Experts of a small language model.
Size: 10 layers, width 256, vocabulary 8192, 48.9M parameters.
Experts: 64 experts in each of 8 layers, 96 SwiGLU neurons an expert, 4 picks a token, a sigmoid router.
Training: a variant of Adam for the experts, 3489 steps.
Below are experts of layer 7 (counted from 0) of a mixture-of-experts language model. Rows are named down (a neuron's output weights, with its number) and show model dimensions 0-255. Each number is 128 + 32 x the weight over its row's rms, rounded and kept within 0 to 255. Numbers have three digits each.
Before each expert's rows: "raises" lists some tokens whose logits its average output raises strongly, later layers aside. This comes from a sample of Wikipedia text that the model never trained on.

# expert 28
raises: "uli", "'", "q", "-", "ich", "ila"
down0:154125074149114158146099117112146152133079115118188111115044175106115106172107108149127142119098105072084109099080146127103098130114137100158154204147177115180122138150174120118102124102102147106124110146132161130100112113129197106090110153113100107096114131158108074094054201127192164086130106132146105117082123118125140182085086154101152129147173113141119139170128131121171069107110161157135069147090147170088120145123101132141094096139124190120128143103137165119154085130076127069094104121084121112150088132068140111167106104117214112113146171094116059139122146110179189096100090169146133135093097094113143134095148087163131119134184164149098154080122085107103127125153152038099140115120132137086073145066121095159123093176145169093116131154145201123079146022082144
down1:100107156173164108112160147113125097065141138159141119184149135110044091111143105161135141148130078124181137129167132153081126145130104163100118114141141145115190118130108090138079180143146089104112046161156157102065154111150129139128107117155127170110115163127081144128082178156168178160203152124103114166151199149132130123119126171115094151130103114119115094154084151096141119130147094134084199169122155146157134129143099133124124147114182150070152108108138140128129114104099094090152150153190133152076146076093153147121098123113103095123122101149094104141183129198165099142128175125162069097143140172135182151091097129135161120139072132172069101067068067140095116147054080155078109106106123159073092155102140099173083142073177117096092099116067104169149171168064191
down2:147134144156108086110090120084093149130121172115086152115120090121102155129092154153097066104098100126105115146139173147100116073153178157187115127116129138119185123161164141125117119061183133114132130050169129141174057181120145120140114136145146163109115142195104164159192131127092076130159167145169207111098087140123074152149120138094101159139137105077144138219122162157135133132125161185137107139127109168145107116178131102107114147083133142144112095149146122159125175174149109152126127130125195126143093124145078096152076133152118159111127090100087099126058156084147087136163159151086142109118122129161206141151101083115047150143130104122094091108176072080173104143142060130090097074081198118123168132128153133139079203118091155223138098126135124133112113171136080

# expert 25
raises: " and", ",", " of"
down0:155145128140166152082131118161138099148149064112131122064065126101102134087136167140123154180107093108145152106094117118147095063176174113132122170137122121147134146112147139145137133119181158148188147124079058038159153126102064119074112083120106175123104157128161104110103091082123200179178113133091131124114130113152146119159075159120103139112152134095158147074142040085139099111107149102153083120051132095086109122127120137141071118121067149126165182139146122075140068145210085106101110075124156122141157149124133150066108092144145148083103152143137141156171183108105118155109090113074068131127139176155160110173080144174117113163113062162140129088073129128111135163120219085159109113126150129138118131177075160189093095163153167130101162113093146117142122112127104
down1:122134196180091097104145142130127077104118120121081112104162142118116208108101113158109096124117126124079103160089131117151132123108108112183176156087157162116119138147101181058134134139113170092075154169185102158158152111153104155140136146121129130152130148173104131131148129158097164113051057118121108129137148168094113092159125088135038182130145142218124104136113118164047185128125141098141158149158113099113084122160131134164108147103114162132096121093122132087109162082156144136172185145146127192156083168133103207159126097168124126063137120092154058094088104167153180184162123091123071170147138173156163148129086168193092129147100110128122155159143127190121093103144109145144113105120070137112099080153108177072139152083063185150140124154159104077148129161133149
down2:153163073144127116158098122161161099070191129102102098113223119103134109117101108134147093128154139129101162172121166163135129129142136079132109171085186122096120166116137160085137101115173183153154166102106110147143216123050136098128204109130101102072163191027146142103133092142015184132082094161121126165153126136142141143147105080127172114179162174094156180171171142087117132120103123170136120158125111123131041135135118075144138086115111100120097124108162093083131108137108143110147100158102099182155127137121120107152128147167184157084153141196128081146146108094119129166089112103137105134183170099137164090128148124121101184136100156141114053081167147148155111128165118126142124123186149120078120125107168120130109132146092124091152090136163183174122150160105083

# expert 33
raises: "17", "20", "10", "18", "0", "21"
down0:045065130105093107123138135159089114106088132096141135144137127165107144062110067118106066179125096139118174104095124108119134111101143105156156075060180120116119103112138091097126127143204177080074120142128127114153130092092170105110164100185098106090140154130102164142144177148187154089145146163119077184090148130106083156193147123117156126124121170169194146154117106101082118149123114165195117163103137156133120097072128191105110116086172064118146108103083099057161097139165169088188134133132125073164121110110132085110142136128144139128127145158101120115102120135141094161099171095187086101097135100114151122150118139140126115091146065092161182141138153077131125193163038110124089113169148169110118131045109123127110168084109153194107082120103143154145092094099102
down1:175030120120139128145124074124128177130148210124134145158141202149102092072175127132169136083172103171098082107151180167121136126140115091165135100117063188143173065135127208120099173129100107149128122100077111086063084192123156161113123139150154062070122163102178118134154114133144108171153100125124137081133105139084164129155089164161159079093183085144141172165117143081116171148097131147114121134128097150141082098133134105127106099140122165138152165106139133088098139101121126060138105155103105139145125074079079149111075120122071055115125139102112166148124129127107119141121130155171128139106096132150064092095169098157135155102115135099122142135070105157112110106085126078149158112108048157170141099136063085157190108144081104099139151150122168181085154086127133
down2:171202065114101161119153153137125157097166196105124079126155123158131154176080062141111159126122159090153210098036056142092106143148104185130110081168140113145114141096085146111126156123131204162144132048115162114155150081165152054085115083051099129112108172122126124116133137128097107097111123156121145153153136190162141108112126117120127160157129114094102070082129082084136097133140190126101106174142144186109139153063125200094090170115095154137133145155140141149122163087125135175141089122089156131149097151157150146145073156120152132175076155164160163095133093090117124132124177098145149144172136146104133084112169118136148104084158152153135155089168145158112160190182115122117169098171159132100218160184122107141127109139129096164158170143151112094136162122124139

# expert 63
raises: "|", "-", "=", "In", "The", "It"
down0:043111161125123087148193002136136135039152163122127131101159098177089133078140096149168175133145091135071090113160092207106138112105064096140116110209166088118104152094135155155183081165099087124079152148099111154143151175122108134103143137135080084126080130131159129118121130133114115140125116083143107179137101106133132112136091101180120110149100102103131138097097100106136142129150194115153127117145098068123141165164147134182118094089088149099141091131105098160148147145121137098119131111105117128136172090084148161141180122113161127121122140134117138102134103048117121102100097144119150164116136123086173143144123162128078239087136184051097154119155115130087119145171110136116081157152096138130091136198060158120104105113086076111124136156119155157165088071168158
down1:150125067120113097125118176102113117144136106112085131149167137149148146150140152112083136133119113106094148118117129105117180144195156099143133128150134115103115065126135142158163093078148121115119119117066118158174095128123069107132128151106193113187110142126091120097130150100128154135127127122122177123113110094182121134177078182108132133040186158144081119138162219134079105120108174147102136088136168133220145122154090198183183125098131171068114080076185065118104094179142185128089108112099150080174114116133095157152146120132092130163190205120146126109112160106082131134134146120129107151171136111147118154116090129152041159114095098120128119124144118168069096143115156106146139143088078122201108187155120088147053140152172106172072135122116132150086116144147045
down2:144152115183185126092102098123167147113167153126084138185150110101184089067086121116076154145144178132186144142078137105130139168091149182080158151105188159155126116156157136111120160158102169094142143136228109123129171123104107174153126130087157157167110128113086220099125096054081162151147130140138151125153112179089125158102135164191115141186062118134150108167131166104152182138160143109124147106082124194116116168146096161145146091128151172120168137147127132112115162128115191073138132105140151158051125158100155082082120158107145150099125119068123131090159092104139167172166086188123069138063132138079182170154137149136129154151078107143134134111072091109084108110147116138135083109153169146108132077117161124135142164117139082091099100072196114101142095107105125

# expert 5
raises: "  ", " 0", "mp"
down0:061170106164108137162125089128134088131135113207139132133171156130107141146154141067086168136052141126166160149145171146147227132136053121085115129130106105124101162086101126118154145142144090120129132148102127181095091107181124123087116155128091128102168106104080116136126167136123090120119093135059169126148127046152096105149075170120174096146150123130104164139094088177119089115152161160127130156134071115124088142085150152169160147085162109111177197095060171126101109142090136188132123161170186134106131117125116185154156154064197166120134079097159140133097125122164090152139126135132142137105133136114179063138138162165192106147105136142151105145181132148144109149122092158112131097127096156073091139140155248163115108083127101115057090126139153079088139125157102
down1:115107151185170108146111176101105168120120176103138102107109131128093157164119133143115214170130163115085126114166139142141121072145098137108142156161159176127101146153115146157068151165089162179121139101148108165085166098129176102190156101125105148113146109169129088049144148107131110108116060162126158051140200088133062153138126109062127158132136136091080159151085121103121082089119110194155105095159155162165149154139119089176162173146112133176096106165113110129076150134149134119108112112064160107141102110168070147177091100147058112090126081146105151181120126155161149118177106134128100131103091085119131109098103027138075099115144095120110099074110124127154140082118183140177094122066135146150146138106126088096153108101122086086173147152149197152084127198131145
down2:179179173116063119082137154134186148110122136162173122120160129122097093142102105147152121127073164106152149106097092093121172093137101153133120130179085088157117110116130110087128154065132130155113179103104113096088103111143151119166104124134108169130201215068159159126116169073099119144146116120136085151179084136123124133113087129205154104093149071149141156082178124160130112107157131142169128141155143107120155131084172145116094117159123086191116162093129121119150124082127161138132143112094074104169073083144127139127131162134136126160111078189103148180123167153118153108162129129113190000138087170050106093079159107095106138150108138149131110077101129106130144113165103130123131190132123141113159078180176139160164067053156088086118125168087171101088146168121138

# expert 48
raises: " the", " e", " a"
down0:111178169152153176159135097184115101091096138120098165093138097176140175118057139152188149123147162153111118153105162150112111131164145134183155086130125110111040107148138085196124125172175164171070149228157157122149162063113114109094153092073107126102113180124179113108104110172174128154078121118116121122151055142109133147100123173099141150144163122122129085151158096103111123097054084163114113090117170174112094142127145072123069151136131129102122127142071183166137153116151071097153085133134132125148066151173081143121114106089157133131099147177149125126155127130085116164107146069090083121164138120062156140103077124199081156112091080135149138152137094179134140128131178117081137143124079120147087146146100106079140118139091126065211098138167135115145086134113131
down1:086095111132161134147113134082104126126144175073179144127133129108120130162153125090128176123147146103181106130173148136167119221136114108041134120166111115162106103108177092124185128221126131139083135168122092136178088067083182117139131121120145075138091154143084155163101174173112087086128083089128147086123156129137128140124113131089115138109079145131116085153092069164096106148109106161149157149110086160111170108188092129128084058166115131096171156118129143142174161111146141092127168137093151111141118169149090138115083092115114107094107088187151097091149053044133182129134142115157118129119112154148159131096123082083209109132110086101127123127102165157106117127112155126129141129147093117208123002166119125132154127102100076153163134133152149110179174077140089
down2:140163068135075136179118128097113198157136113179126090090131096131169142197133171119074146105094112109156113097106123141103159140146144167100112148145068133158122081157151118078116149120125165092137098120093116139195167121156136080119062131130170149179170137144150156100132126089144121118162161100175143086117098077118061114148177140069097110120183143151123104084101079149151141100086144116019124135161131136076094140164136121081109072115080124108147123058089085141130123137114071132154099149084117181106153117147094134114072111069180141101122096103136115132173204108177073087125140104120115102131162121103122122169108113157126131138121146107110132085139126111122186100175146113199140130155155154137121105092120081118052127134065152135134108096153170109022067152155115

# expert 62
raises: " with", ".", ",", ";", "\n\n", " as"
down0:071105110113127115127088176176135154132175109165142116125139119096099154144155126150098160155161199108138154142125089167181136231156136079137088134112126123101102140108170153146115142114102082099093072118116090157135114107152100158135132173112079088165124188121154139174111069147100126098172176123137200077131121069174137176119157129092161163112143140121148147046187115157110109096131147134114069069175107122167107128131104107168072169090119142172176070115114164103166139109190070102118158140109079113154176123140166099059172155135130174108147121126116128124086167134113025139149092137124053063124063199126100081165128128101164200150119142132109137122138146139135112093095107078096136159136153139113122073126112160096128149130122101083165152150152110135109093139109120
down1:138147130127098096070085179148111107159184081180097154099153101095134097148156155132092117128094117111174111109155097108122163135139153088164106147127133160129136132146099166148163142147123092170118119193079029136100123166106119143119181169099116103103117094082199101184149099109122111151122176119140139157155065136129166188108105106085151115143127131199151189130078139133129119120162090135120152132085173099165137161157077103162105133139101097128053120113154130083075106163159154141072146129141038124152113126155076170143134139127175148069113096118127103064123164061101105052114174111105073133128128197192142098136143174198147125113131147113061134164131184084141113109144135100102126122191076129147142126116133166172101152151151167120112140142120104080097166139162069
down2:068174133112140103188107183084107113131102125089091114077132122138100179089183107145136199189188155143132131189162110097149085175097113117107108134149104100193062109107199145156075100200155179100157132137137106147149140123126129131123133135130110111110155142121079124125175158104126081128195158138099119123148100119121180184108120083127087045137132136133164117124142124122123170112142100162228100117148129156132091142151162136125136137147063134147125149142173108130127151120127089131133126092126161152196171175153200203099099096133172146186137108079104090196098188106109136107112105146131119090118073117136136086082124109153086169132179052126158074115109154081148145085119070149110104116094156144114128135106150101069102104116140124159158190141115088151137130134072140

# expert 7
raises: "y", "-", " of", " and", "ies", "."
down0:088153121127060078132078069092099137122106174217110152040109122117108077134133154120111134090084170115106161076127118111110122137092112160103174136151112125122145160160153097083091124088092083093147132079131128070123111137148134157125133112098128097164166108176133108117153172148138145146165161129123190052090160076109083089101084112106191074181152157133144156069118138140094148068149110144078115120149102103135143099166129128103133067130137085128088071065050083136120168095132128103106155129122104076170109124120092163114131140178100113091175172159143156120190119134123148127156116033094130112143106078095108096122120119137149095088132116159137129098203119189114069145164162162128138135143140078121108148120195118135098109117181070117137165171127073173119123112155142
down1:108121158114108153139125099198084102142119098200102119162085078085110131115096184180083138137162157171121145128066142117095182152144199117131102167091083136081103151135153133073128158157111142050166146151155109127141128126093160127139143105110109162075116081144175120107115117099126169125123108115202125086167122200155217116097073149155199154132145110154114166122134162148116193123143148115206154144097114134104120201179134111144111113143121120197162153145113177103114119094176126125123117130177118143151081133175145176056099073141118120190131126099160139110097148141180123131122208128112117179158117166064170076109151070136140176160153168074120119114117116063140131147102121169133150142131130106111097118115090144120133149105101100152183151079058139126158145115142121
down2:183128161130106174134144091167146163112158121130145174116151100171120188120061096108105162136189115183073151107163130177143158095094119135140173086206129065125121066062111207139120117121150088139094093128064103123091154144148120167102094104132089150154144188147121111127158117110108166194138084130201104096096132111151164125127124086063126086104142073159107128155171094175088093148138092153066144174155081188104084074029155153156143109117131110146111108122127180145127124108082132159134164087185113109153149140124131089131167095152128097143112124140149169111098164091131160107118153191137167135160159102079109129100152126079128117099145056128094077166103114132126171202170130147160097165126105102074125158128169127131103121146131133135124097113172182096162131145124152

# expert 36
raises: ".", ",", " and", " in"
down0:106108110138183131105188171123180159095124142149143162102151143119072144117169090088166183117081121151132158134151110137108114147127223145161121110168126118102135080104160093116089208109028126089110111139199126137105108120130171173135172133090129096141092150098133166103095142146131079154145131137099145159116085101128098129081157093138106164156133117139140190097149162089182087113124076043172160144102078165137150125121155164100130189113097094142163159097158162118084110130110114178137147140141114101130200151131124093166169090045127129133080156180120131120070178135146143146127135163100103116227150139106137137129159118098110140106161177141084104141133116146128125186088143127076126121139088170128220086192097163123137100137140065129141162111144189113131120105163156
down1:150055117182102164140133135166094100124139097106092119094151123089172143163104090117136163087108107096099166091204116155111161080111081162150114098075192123150135155203063155173131116131118139156178113100145099114147161152132126129155181168117105107149124097103135149158139085089218108143096148163110111124172165098156122192141091159110135120170078144137132142104246156109113138159084136129080136083154117142101110180134104142144109158121167110188154125123159133163127100133162200121144094104090096117189180131080116197121093078163137147085146116133074085164126093083130088123128170110166133155143157196143107193109066131114073146150157155078128116121120142164119166165129110159100098128147150168135122155184107136101125136201139144120137127163083136128091134061149129
down2:206141106228182138109098117122146093130106213161141099136109139107117130137112045115159117090161185167176122116125114162131081145151219098163165127094106172139153105152101144185139123124101069155117133161141147168202121119071160144124066089051134097133168121121145159150134133110136144138193173099141111134139132135155154095106087088095154109153116114160203154108154147117095149159139143070118121106150127082098110113131145194081147180157136140188140187075176123088119134123159183134124119110166080147126117143089161118094168124129127125106112179130103119117128089160143112150115150079143118164123043179122151139168126139160136173163122139137136129121151150113126079072160171143128142171140165066113106088164126119114156116138101174086120123080158207192158110156141160

# expert 4
raises: "|", ":", "=", "(", "R", "\""
down0:149145070127122120158119114145130151156118163108121185143101140126047131085187150117134129109120137095111097065144117097098147127102145148113153081080112104165096126080078164127088109110094142197124128098074150198238150115132155146147124101146183142102158092091203138131124068140196084115153131084145078085207116084196100102145167130149114179132091067129149160098123101128156097195103133144119130120096117129189130139085165097184129165083164115065127157116108152106146088178102134172073131122154113101171078145120109148133123143115154089121091115110076127134143133070157124095166115121122179105131113111139099103156147148074127147143111150131138109080153131125166115160132120196185128122137125170123197082133110145122114110108172114196220118104099116132101111173140170
down1:096124136123109127176141143107092130100144095202075137132102140198186139103152189148157127128137122094107118193113121096098114125153145091156147103175169110150115168139130084091153120136148166092126088103156085160193057117164139103120162197185085117131102117126145129129117126093241116122075161123104177168106085108055175106147136122178098126145091145088105118162094164102126133161188117111063108092131121122124105155140169089153137148093158121210173163093040123154057170170178116085080129178119144129138105089165142150157097182097175128186117177083116153124123124140099158137147129116118135099072168125133154148142182117082083173122109145153215132170126140147133137098187109131116158129125108150150144123096166125167150101149113112153146125139103157123085123139119081
down2:222144103137089107140119106154131139122156114091107128085087177095101142135135083119125156158149170101137129107118167153093114121088101177147093100186121171172119107113166147102100185084133157135091103084166126206077141112123141135122117063109106145120093150156145167138077132070112066091190121118114187138052117132119150173209172138182169111150136076146126161128164125151217116137164143161182116118158118136178144128114146172173112153125125092110157095131087153104160093117089142191140159105119092124147143136102139164105142109159147116188125119127191099158136125166130102146115165166156099140106068160044084142164128144074151093156156187176146137108140060091156143162152131112119130123110113136087171110150131159163114145108126179190101156084123106227128151145144154

# expert 11
raises: "Note", "K", "N", "season", "19", "T"
down0:054133089090127140070161161094093127167158149123166164105118128091113121118123111106115141136135152178103128152174113090178098088208070196163141119079093103110140144124177092123152142164099043171146121162122115097109106088131140119124092142160141130132161087125129150185143186101145142091163103095132189120149136177204137139087086102152135127157100121072176093090157119090121100091141141152065138126161118152120143052105128098140118140093110174103101118100118120137135178131101091156148185141092138159132159097103146104186126159152208162170166053057170135087171072130073108112183102143121111102128112115138155140099117149161154113174157135104130168116100117143139074136112146129123184060093119180113140086126145109163151151076110110111089087138189122058085113096097152
down1:133179095104134175149120182089113144094103172104124163065111127139115099120136085146117066140092098128077103098115067084139088085215115138146129126139104128129115147128138164144158108166118174167078156163149162141093157157112096146105154179085159109120116119133124149127110144140144088122134133166097129167108156136128135152147135107185126076184143104068146194155140115148144109185094108093134140138105156110141131054089119152091180171090106190167131155070230126076118129137137143116127098070168170082160111148131093087127108100076181091138147118105122145182114046127110176134188129050152131062134058150112139102129150075132154157095146118174118099122113160171170153116105136200131146167106105182094120104079137179132094132118063101143108088115128105104123150140122188
down2:209165143154157125110109109204121146166054178163082096181126169140120087159125158144163140087133087071177109075177146149155098102177107138094098128061122126100127106107098168146148114079121099100156157099074130115125075096159110101148095128107116120117137086172133156137098112146120149058129117130087070201057119092166121189173088134098124153124191149146133159118086094089085149157145174149136109100160127167128114132090158160135143139119132116134105157175070184129169094119114191107137127141156151124129115085137146152143170144161125116116121088155108130207077139133136125184091124139111141135124152144079141145076154094190103091145099198058122179107107114136078159149125067128192107115077143086153134128179140125113155162116096111108145091130171073133106115193133161

# expert 39
raises: " |", ".", "\n", "\n\n", " –", ";"
down0:111189124127112128065135107180119181105130144091121183073157098155075059137117153127153115087084150099113113106124144104122148154124020175117088138146103129128086207102125149100164112093161129139158119163134190141047090109163105144130160101161114126089147129105177142176156080055174148133136105088082063126142147166122080101066137141093210100140123151130136073111183127161105117125143139137118109161142098125115167151155170057081164147110201183102129125079134186117135149137090117133096160121133079101099171134056150113096108209076160124145122146130116103116102126158166104083150085144125126085110148167140118094108162132179173149147121171149135119114097082140123112100157120089126155125127170155169115099164158107162141098167107102078056141102148127122132161160135140
down1:084106105139097159161095141062126088097140126129102148092122092140118140146129122099216132098153159179114123145091096077091160135148093109143163176132145117040158049172126089117111119141126126123132181081141099146131088119152118127144080143122142158146122115140118093102110161069167045101113071101121093115111140126142114152144140125150163125108179122085137177075092121122169075120182084199171117138112147077168169186129127181170165138092115119141116131120143140142155120151128119099149165148130119157152106092144216109083133097129130160245094073129127161129160145183085135185143083103093118141116126111116134144135180102119088091091062058130160155113139137100121124197115098124079152135114120220125138151155113172116155107171155078144129119130161096124150102138050153
down2:178097114109179121147161116118083118158098109115121128157121145161179133142107116109120131173153119103137103109131142108129155094128124075109060146109156210118125125128129131149100117115092111113136144190115155110108092134117119134123094106167102166102076167153128106152209138144156114116106051172196165144153129109150109135155169172114156183099109129080084201096110134217148147090107179095087150095089144138042165083093095176075172077095170164190062142165176128134149184095134154157160183174169176120128057130109118210102133107086139083150139132141156125173085131112084112185078142156106155113089127150141126168082126106110111133155121135071080132171117127090166115106094128080122131176056060164145128131123118142131094116174122095115115129144104127142108089129133119

# expert 6
raises: " of", " and", ",", " in", " on", " from"
down0:144109119153127179154064103177111128145093087111203161173141160112181101115128139138120146202171126135202130151072159119130100160136088139136060163091104138104108133125158122141144138100168114146135107075099155158162114100127096167103200128105174113119095120110129114120146126085100193129074134094202101058100076125124086172093102079118157136098138097113063140096171146181167087219122113163084162072192145093123078135141184073109132163117035123088075104168131111115170059141109143153165153134150159156149108101146157134112154147145124161122132110102103164144111126098145187157135156097101085127132118117136136139171124142138126122123124133085120091144174142124109142163118134152127149146127103165072084134052127093095155192144107145164117133132171054154080131164154112
down1:118085111223112108133129104097144173106166133074151142101126096148157111129132136085117168098111129148199102122130147103096174096116177128114084165169109138117135122147130172178131170198114113042134130115141083113134129134144120122094162168125088109148122063148148112156143089172125150083124105116091169155162127099135116158127122148086137137148096110079165100121132142116116157102102171133150074105130176131117116102091123098135108167061138091074194117100084150151122166139066140132139062117094206087110159135067170179100098103089101160070097115053157100159164142149046136110161112124136161091141121106148113149155172117195147171085128120110115116178110047148189114129181157179075111137155141118143174093096155109121190148093168185151140139125114190128096149143085131
down2:015112124141124144100171156097111176179135080144124089086079127151143125148086103137145090126102137159178126153189168110172144170050142181147106142132110141134141085140161176181116098110081137147096063082120130150113137149121171198116163117104173060194121117134089174115120072137108099150131118124109158041129069128129112112155074072155150108096123076139144133171123134134097149134095124126167109127115164132079101166118156142102153101095103135132137102157128141143115178144132148082126157194127054126138182128120117092124093099146137183161059176121085183139127136068120143112135166154145125072073096144148182081163108187135169144124080202167123125147135143128136124188139118139193138166101146145105152101084096096135100120128146066100118151090095119115083159118105116